config.toml
router_score = "softmax"
beta1 = 0.95
seq_len = 1024
dataset = "wikipedia_en"
Below are experts of layer 3 (counted from 0) of a mixture-of-experts language model. Rows are named down (a neuron's output weights, with its number) and show model dimensions 0-127. Each number is 128 + 24 x the weight over its row's rms, rounded and kept within 0 to 255.
Before each expert's rows: a language model's description of what the expert responds to. This comes from a sample of Wikipedia text that the model never trained on.

# expert 9
It responds to: Word pieces of first names and surnames, mainly in sports result tables and credit lists, such as Bra-d, Bu-ddy, Bo-b, Ro-naldo, Win.
down1 [125 110 102  77 143  96 157 107 115 115 170 143 124 158  92 126  91  84 109 112 136  90 115 140  94 138  97 117  98  86 112 118 137 126 153  60 140 124 113 172 155 156 148 137 133 122 114 144  95 154 117 106 150 107  93 111  94 146 100  97 124  99 111 114 143 167 110  98 159 115 142 150 102 126 111 147  76  82 111 107 142 119 142 135 101 153 118 150 126 113 101 142  94  86 146 118 152  88 135 125 111 144 139 132 122 140 105 153 164 128 126 132 104 124 134 136 112  67 145 121 172 107 143 144 126 141 127 141]
down2 [114 127  79 137 149 121 104 184 128 111 126 117 115 122 184 130 148 155  84 129 120 127 131 144  74 139 129 123  91 139 127 131 110 174 165 135 147 115 142  91 109  69 124 142 145 104 101 138 137 148 106 115 116 135 137 147 132 148 181 153 110  85  96 112  88 117 168 102 129 140 173 119 117 139 162 130 118 150 133  85 139 171 105 154 105 119 118 113 118 141 145 141 118 105  85 109 173 145 113 119 104 124 111  97 144 126  93  96 164 161  84 111 123 141 130 152 152 125 117 150 136 107 151 158 134 155 122 148]

# expert 24
It responds to: Mid-word consonant pieces, mostly b plus gg, mb, pp, as in ri-gg-ed, war-b-lers, hus-b-and, quarter-b-ack.
down0 [138 126 136 108 174 117 120 115 119 152 160 118 162 117 136 162  93 131 111 179 136 125 113 173 160 145 157 127 120  98 105  98 187 103 124 137 132 149 150 120  90 126  91 115 124 141 133 105 139 143 114 120 123 112 133 104 154 168 129 112 111 143 141 122 166 146 120 109 132 117 118 121 113 152 142 147 122 143  67 116 103 131 122 113 192 113  93 118 166 160  77 165 142 103 110 113 123 151 134 119 138 102 111 134 113 109 115 172 139  96 164  91 162 125 131 176 113 149 129 119 130 182 182 140 135 143 141 139]
down1 [111 152 139 158 105 122 116 129 104 114 132 144 131 157  93 126 124 145 145 143 166 117 139  82 155 177 100 107 120 117 157 142 127 112 109 151 108 153 132 137 143  85 160 121 140 144 161 105 161 157 107 116 133  77 167 114 129  84 132  79 118 152 154 159 113 142 172 144 134 131 111 136 157 187 163  99  84 132 150  84 100 121 131 138 118 102 122 143 112 181 115 145 114 166 103 118 107  86 151 110 145 128 134 132 154 150 125 156 125 122 131 116  98 117 103 139 132 104  93 141 137 161 127 133 119  84 145 175]

# expert 47
It responds to: The ed ending and full past verbs and participles, often after was, as in promoted, recruited, removed, released, established.
down0 [112 174 116 110 130 133 107 150 138 137 131 145 148 125 154 134 141 132 127 118 145 137 135  77 148 126 116  80  81 115 186 124 116 178 102 138 123 105 126 111 148 117 136 101 109 131 147  89 139 141 127 143 107 143 108 143 107 142 110 142 128 171 141 139 116 112 145  62 142 123 127  83 124 129 143 145 166 136 145 138 131 158 157 159  84 171 129 113 128 172 137 150 137 146 154 115 167 153 111  93 128 126 135 165 164 121  82 173 164 159  79 144 119 117 178 114 108 112 148 121 142 160  84 144 127 129 140 133]
down1 [156 112 109 142 118 142 130 129 154 172 145 123 155  98 149 130 139 123 145 145 126 144 107 128 125 136  94 129 189 166 124 124 119  90 132 155 152 129  91 107 129 167 125 124 133 104 159 131  88 161 113 136 115 147 151 134 131  99  91 110 152 151 158 147 103 142 117  94 149 160 123 150 141 114  88 178 101  88 146 130 107 144 121 121 167 124 104 108  98 153 132 123  45 144 102 131 102 122 130 107 135 138 116 124 158  71 145 119 104 167 160 174 129 153 118 116 155 104 117 140  94 107 138 114  98 124  85 115]

# expert 23
It responds to: Hyphens, prefixes like post and trans, and capitalized name pieces after initial capitals, as in PolyGram, DeGrazia, present-day, postcolonial.
down0 [106 152 159 116 129 136 124 121 132 115  95 164 137 109 188 127 105 171 124 165 109 175 110 127 128 128 146 170 112 108 120 138 140  90 135 132 127 164 126 128 111 121 117  67 140 126  92  85  84 127 152 153 161 160  96 131  95 158 122 162 148 118 129 130 133 127 130 136 140 140 126 176 134 120 109  93 162 127 106 145 119 140 175 143 112  87  86 145 134 117 137  90 102  90 137 153 109 136 123 114 103 115 184 151 135 142 117 156 137 113 154 121 180 106 111 148 101 163  91 104 107 115 102 115 137 132 140 151]
down1 [123 136 170 105 139 147 162 144 117 135 133 126 136 125 114 113 144 144 153 106 106 116 128 137 144 111 139  99 177  98 126 113 160  75 114 119 146 128 154 121 151 123  94 169 142 134 120 130 123 166 147 160 121  99 124 137 117 137 139 183  79 162 143  94 130 131 193 141 107  86 139 153 103 134 130 125 136 128 165 182  95 148 108  89 124 121  62 152 100 129 128 109 121 120 148 170  97 151 149 161 145 141 187 124 143 138 119 116 149 146 123 120 130 109 100 162 110 128 157 108  95 104 138 142 118 136 103  94]

# expert 54
It responds to: Syllables like ho, hi, ub, ko, ō inside words and foreign names, such as neighbor-ho-od, Sok-ho, Kon-ho-la, S-ub-han.
down0 [107 137 123 176 152 121 167 123 120 148 113  92 117 147 123 130 106 124 125 118  90 139 132  69 129 142 146 146 145 161 124 127 140 126 126  72 132  99 118 109 110 149 131 114 179 136 133 108  80 111 112 135 101 135 156 154 109 124 133 143 157 140 117 167 172  92 150 146 130  68 142 162 110 110 145 114 151 116 145 151 141 142 131 173 124 135 121 166 156 147 163 126  83 117 133  89  74 160 138 137 147 149 146 112 122 173 125 166 151 172 122 140 134 154 112 154 108 139 141 113 150 107 128 160 111 146  85  99]
down1 [109 114 102 141 124 112 151  81 117 132  81 111 137 157 108 128  92  77 131 121 103 182 134 132 102 116 143 145  92 146 159 164  83 129 132 137 158 144 148 158 118  87 132  71 121  97 141 130 122  75 102 127 133 131 107 153 114 142  98 159 131 151  96 154 116 109 155 168  95 133 128  76 126 107 118 126 151 179 151 112 100 124 158 130 172  99 118 127 116 133 141 151 102 110 125 112 121 120  92 162 135 146 146 120 114 133 127 125 148 143  64 141 136 157 165 131 118 118 127 158  99 164 104 139 121 139 126 145]

# expert 58
It responds to: Word pieces ci and ide, as in unders-ide, offs-ide-s, spe-ci-al, so-ci-ety, ide-a; also words like world, state, South.
down4 [174 135  99  90 105 155 111 147 152 137 139 144 125  96 151 128 121 128 143 142 157 128  96 131 151  93 116 140 129 104 128 100  72 149 134 147 150 112 158 181  83 173 132 138 118 127  95 163 104 112 115 122 111 152 120 110  84 109 100 123 159 153 106 130 148 171 113 130 129 152 132 120 132 181 146 149 128 108  75 123 136 129 125 155 122 125 131 133  71 117 116 156  99 108 117 121 170  94 117 121 156 151 129 121 115 131  98 160 112 152 140 116 126 130 165 139 172  85 116 129 124  81 147 160 138 113 145  76]
down5 [149 157 139 131 130 140 128 119 117 114 123 157  88 136 150 114 107 128 140 135 123 151 118 136 104 125 152 116 126 118 103 173 131 155 111 162  98 149 102 104 101 123 159 130 104  91  96 116  64  98 128 116 137 174 108 138 137 129 144 144 148 152 119 105  78 111 131 116 123 118 136 111 131 156 141  80 118 139 159 110 150 138 132 101 149 113 144 138 102  75  87 121 172 149  96 133 158  65 133 153 107 142 139 139  94 140 117 170  93 125  90  86 161  92 106 137  98 103 167 150 145 137  99 135 139 118  95 162]

# expert 14
It responds to: Single capital letters or letter pairs inside abbreviations, country codes and brand names, e.g. KG-Z, ES-P-N, Space-X, LGB-T.
down1 [119 106 122  72 164 124 158  91  92 151 113 138 133 136 130 137 130  89 147 140 150 106 107 179 102 155 110 150 100 143 105 151 105 140 126 152 120  89 102 111 126 101 137 137 143 117 140 116 108 150 110 148 138 121 153 143 144 124 131  75 137 154 128 127 151 159  91 141 104  76 132 104 105  84 151 142  84 119 138 107 108  87  72 101 125 142 135 126 107 138 147 128 137 105 124 156  68 126  93 113 148 131 152 113 106 115  95 143 162 171 120 163 107 177 135 133 114 133 118 133 127 188 141 113 113 136 152 115]
down2 [116  96 125 125 122  90 151 102 168 164 145 153 112 146 140 120 159 147 153 145  82 113  96 144  94 119 105 151 106  98  81 136 188 146  99 175 133 134 166 147 103 103 162 134 108  98 113 122 118  99 134 124 123 136 161 125 130 125  95 154 136 104 145 139 142 141  91 137 105 124  76 150 163 131 125 118 151 106 150 117 126  79 149 103 128 117 110 154  97 128 138  97 141 177 127 143 138 119 154  86 125 126 119 136 146 129 137  90 118 161 122 144  80 107 168 157 139 143 133  99  92 129 129 137  80 121 116  91]

# expert 28
It responds to: Single vowel pieces, mostly u and a, inside foreign, Latin or taxonomic words, as in Lingu-a, Melale-u-ca, gen-u-inely, Analect-a.
down0 [113 100 126 107 124 100  93 116 136 104 134 107 152 157 126 109 150  93 119 129 158 135 159 131 171 158 121 159 132  96  95 138 125 159 159  97 149 144 110  71  94  98 137 145 115 174 126 136  91 117 120 111 103 111  77 153 147  85 116 113 130 108 117 159 103 107 158 123 109 135 111 125 168 145 113 153 155  82  98 147 125 150  99 103 161 145  69 155 123 106  99 135 114 136 120 145 152 150 156 117 135 102 102 132 142  87 120  89 145 142 147 107 144 165 156 111 107 127 118 120 104 114 126  91 166 135 142 166]
down1 [140 135  97 149 111 145 140 146 144 145 135 130 134 116 147 120 107 128 127 197 146 135 145 117 129 138 126 112 121 112 134 106 120  57  85 116 104 162 121 151 138 147 121 145 155 159 158 122 143 178 155 143 104 158 162 113 115 138 130 100 141 120 136 104 129 150 134 149 161 145 115 159 123 140 114  63 127 136 153  99 143 143 130 135 116 147 135 126 142  93 115  80 142 145  90 155 125 131 100 183 129 119 117  94 139 116 129 107 160  77 138 124 137 107 134 138  72 102  95 131  91  77 137  92 127  99 105  80]

# expert 40
It responds to: Final pieces completing words, especially in music and sports text, such as fol-k, ro-ck, y-ard-s, st-age, air-port.
down1 [167 128 173 101 135 158 144 110 146 117  85 105 138 168  76 122 149 148 164 181 111 133 122 124 117  57 120 121 127 124 110 129 121 117 118  99 117 130 149 138 117 105 145 145 131  94 144 143 149 143 111  80 148 107 127  95 154 113 133 129 160 126 177 117 130  96 148 139 166 105 101 132 126 127 145 122 108 148 128 126  76 121 131 113 155 113  98  97 147 124 147  84 144 102 117 137 115 136 124 141 124 146 126 112 155 165  75 106  82 128 100  91 153 112 100 127 177 121 105 130 183 121 138 124 101 126 142 157]
down2 [111 116 119 116 157 121  97  88 146 131 144 137  88 111 175 120  97 131 146 137 120 163 148  97  83 140 127 128 118 137 144 143 118 162 173 120 100 156 126 130 138 153 132 132 112 106 126 133 126  98 145 124 126 110 116  74 132 173 111 126 131 120  66 143 113 185 160 169  99 115 142  92 125 113 118 180 167 107 126  52 129 125 114 145 123  90 100 140 128 101 101 109 125 136 133 115 125 131 153 124 108 136 108 159 107 157 112 123 160 125 140 108 135 149 113 150 125 162 111 147 119 110  78 131 109 135 113 189]

# expert 39
It responds to: Hyphens in compounds and slashes, plus lone capitals or symbols right after them, such as peer-to-peer, high-value, synthesiser/sampler, table bullets.
down0 [139 121 122 158 140 128 160 129 150 139 125 155  90 144 161 101 101 101 129 135  96 183 135  96 123 113 115 128  85 110  99 102 127  94  92 134 145 133 132  67 114 141 135 108 132 105 128 127 149 121  98 113  88 159 129 128 107 119 147 119 138 148 129 127 143 159 167 127  82 155  85 139  88 115 133 140 167 135 114 153 156 177 161 138 140 111 175  84 151 108 148 160 170 126  90 109 145 153 165  99 123 113 126 150 137  94 119 109  82 143 113 141 124 105 135 115 155 125 114 141 104 112 106 176  88 126 116 142]
down1 [124 111 156 120 149 123 145 155 169 103 136 174 150 109 117 168 150 125 121 106 136 146 102 139 155  92  99 147 144 140 146 113 121 152 146 143 101 145 155 139 160 138 183  98 126  90 121 128  98 132 144 122 118  88  97  89 125 132 176 119 143 139 118 164 127  99 128 143 132 160 106 138 184  98 116 137 110 147 166  76  92  94 139 178 135 142 105 103 137 154  92 138  80 129  95  98 134 143 103 153 137 141 106 176 136 173  69 120 150 135 134 152 119 110 121 131 144 100 131 113 134 139 126 132 111 133 134 150]

# expert 43
It responds to: Four-digit years or their last two digits, mostly in tables, lists, date ranges and dates, e.g. 2009, 19-96, 1996–97.
down1 [163 133 141 139 128 134  69 119 125 189 168 117 120 140 110 140 143 103 108 151  99  78 108 122 198 143  97 117 182 103 129 100 156  76 109 147 130 111 105 129 135 148 117 116 137 105  96 145 147 171 148  72 147 142 103  95 151 116 148 140 143 106 166 134 117 102 161 165 133 159 115 132  95 165 137 111 176 129 122 101 123  99 137 108 107 122 138 128 107 119 128 141 132 114 124 110 152 135 138 113 135 129 122 152 134 111 105 135 145  96 125  99 141 121 149 107 121 152 126 145  59 108 120  88 131 128 118 129]
down2 [ 67 122  95 137 153 114  95 167 166 102 165 102 135 120 133 182 103 165 157 142 160 167 117 162 125 150 136 113  98 133 121 153 117 108 101 155  60  78 118 118 124 133 119  96 161 142 105 120 103  82 150 161 119 127 147 110 118 130 129 106 142 113 145 145  99 130 173 106 152  97 109 120 137  88 131 164 101  95 131 128 140 123  99 148 125 135 149 182 140 124 115 107 108  89 102 133 123 153 145 130 153 131 152 108 156 145  95 132 141 112 128 108 130 125  78 139 152 113 113 144 133 125 119 113 106 142 157 147]

# expert 4
It responds to: Middle word pieces of Latinate words, often after con-, ex- or de-, such as consec-ut-ive, -min-ister, con-duc-ted, con-ce-pt.
down3 [155  97 112 136 140 103 133 119 160 180 119 104 141 120 133 113 174 151 120 147 112 105 119 101  94 138 116 110 152 104  89 113 115 102  99 135 157 126 121 123  83 147  92 140 124 132 108 179 131 135 140 131 126 105 157 149 122 144 149  88  82 140 137 127 136 150 120 104 120 168  72 165 157 157 109 126 129 122 151 133 134 173 106 158 116 132 107 136 143  98 150 150 189 138 139 145 118  87 137 128  97 129 128 153 193 143 112 137 142 118 119 122 164 175  82  82 138 125  95  98 128 102 151 134 117 132 134 147]
down4 [138 109 120 112 122 124  89 119 100 136 165 145 137 135 148 174 169 121 120 134 177 147 124 147 123  78 118 134 126 108 117 142 152 109 114 138 107 141 132  85 107 127 127 161 118 141  99 107 116 109 119 156 149  99 159 116 138 103 105 106 119 143  93 113 115 178 104 101 128 102 112 143 104 142 150 168 130 124  98 146 146 164 106 113 155 153 177 129  99 103  94 121 166 143 144 205 143 123 107 105 167 137  72 138 115 138 118 125 133 110 140 117 144 122 117 110 121 134 150  59 121 147  92 124 174 113 129 104]

# expert 34
It responds to: A bare space token, typically before units, bullets or daggers in infobox and list text, as in 51 sq mi, 10 nautical miles.
down0 [141 157 122 133 135 110  85 118 175 152 141  96 113 135 112 115 112 151 139 141 135 126 127  74 112 147 156 127 115 140  81 158 120 104 118  94 140 110 140 135  93 119 142 159 143 145 134 114 135 140 156 119 110 137 111 154 126 133 167 102 130 161 117 127 115 113 127  93 102 145 120 114 106  89 128 137 146 167 120 119 110 139 144 148 160 121 101 131 174 134 111 150 127 113 132 141 164  50 168 128 174 190 117 124  82 167 116 103  95 112 132  87 136  87 162 156 135  82 127 153 146 159 148 146 146 140 133 102]
down1 [139  91 144 155 118 135 130  95 154 143 108 122 106 157 123  82  96 126 136 125 132 122 107 156 140 135 148 169 109  86 105 151  83 130  84 115 151 131  96 100 128 136 162 130 139 109 117 168 103 125  87 108 145 190 122 171 135 109 160 112 104 114 165 180 134 104 116 109  81 181 141 136 130 127 151 128 132 108 136 128  91 157  90 136 139 106 149  95 149 115 118 105 124 110  87 125 167 106 103 126 115 147 125  72 117 120 164 122 130 118 132 111 105 109 166 131 129 101 114 149  91 101 123 139 128 132 145  90]

# expert 49
It responds to: Units and nouns following numbers, e.g. million, km, %, 30-year-old, plus kinship words like father, brother.
down1 [163  98 119 125 189 109 140 124  82 110 120 109 119 118 132 156 114 152 131 123 109 110 167 114 113 145  94 119 117 109  84 162 117 112 140 103 137 160 123 122 140  93 127 134 149 133  97 115  91 109  91 103  88 109 114  98 139 138 156 125 104 100 175 135 100 171 188 162  89 143 151 148 104  85 129 156 151 122 158 152 151  87 150 107 139  77 125 130 165 154 124 134 159 167 104 112 129 117 123 131 126 130  76 114 113 155  91 131 143 140 102 121 145 141 132 139 142 149 121 163 143 130  95 119 119 147 117 106]
down2 [127  95 138 123  90 114 103  75  99 135 125 126 159  91 155 115 129 122 171 124 127 122 142 131 155  78 114 155 105 110 153  99 111 111 164 146 175 108  81 136 121 135 145 100 119 157 116  94 113 130 136 155 100 119 150 107 176 178 130 126 135  90 129 115  79 107 109 114 139 132 100 138 126 135 141  90 140 153 148 145 118 158 136 131 157 117 118 142 156 101 138 101  88 126 147 132 154  93 140 121 114 116  93 102 117 141 106 114 134 102 150 153 137 162 140 106 176 179 127 119 133 166 117 151 154 109 159  77]

# expert 26
It responds to: Accented or special letters and endings inside Slavic, Czech, Romanian, Turkish or Spanish names, e.g. Jiř-í, Machá-č, Filipes-cu, Jim-é-nez.
down1 [165 130 126 115 116 144 120 160 152 140 103 168  95  93  76 147 107 135 142 137 104 146 114 163 125 110 122 103 133 141 151 115 104 142 130 126 114 149 166 184 146 123 162 115  85  92  75 115 134 120 125 111  98 153  94  97 136 137 114  95 154 140 122 172 148 120 135 110 114 148 135 110 123 176  85 115  82 101 117 124 121 117 107 116 138 121 164 156  83 135 133 113 118 126 120 144 161  87 128 116  91 124 123 121  94 114  77 109  94 113 138 132 180 109 150 110 104 155  90 146 142 107 112 131 153 108  96 114]
down2 [127  91 141 158 162 150  95  85 147  87 114  83 145 168 148 121 164 131 181  56 100 158 144 168 131 101 120 105 131 124 121 123 143 139 136 124  98 129 151 102 117 102 131 134 109 123 132 136 125 119  93 135 162 161 120 147 128 123 114 138 107 126 177 104 135 114 137 134 126  88 135 114  99 142 142 137 158 119 141 101 134 153 181 151 122 105 106 134 157 119 170 151  95 146 108 145 111 154 116 144 103 105 103  91 138 146 129 147 125 152  91 122  93 131 150 157 176 136 160 126 112 166 174 141 140 157 110 127]

# expert 45
It responds to: The piece st inside or after a word start, plus adjectives like most, First, Grand, late, such as Ga-st-ronomica, In-st-itute, Cry-st-al.
down0 [136 131 112  80 129 173 161 188 159 123 157 115 114 142 160 135  88 155 102 118 163 125 131 150 118 121 137  82  82  97 174 143 104 101 163 117 126  95  94 115 130 147 124 125 112 119 123 111 121 129  97 135 119 141 119 132 137 135 160 122  98 137 148 106 105 167 152 147 120 127 125 123  99  87 129 140 135  55 138 106  96 130 143  88 134 124 145  83 124 118 160 112 123 108 151 130 100  99 134 154 167 138 148 155 136 105 131 154 148 115 135 101 127 125 163 169 111 154 132 114 121  70 129 128 136 151  78 115]
down1 [144 115 157 141 143 140 124 160 133 102 158 133 141 120 120 162 147 118 179 157  72 115 131  96 129 156 167 100 152  74  59 164 147 115 183 173 152 107 147 126 124 158 137  86 141 116 167 120 112 151  93 129 141 190 140  78 113 147 100 155  89 113 106 124 136 154 106  96 128 112 137 128 161 120 167 130 122 134 163 130  95 103 128 111 111 119 156 145 140 149 135 106 118 133 170 151 127 137 145 132 150 122 140 142 155  98 125 112 133 121 148 139  95 141 129 139  94 108 120 125 113 154 149 129 108 128 142 141]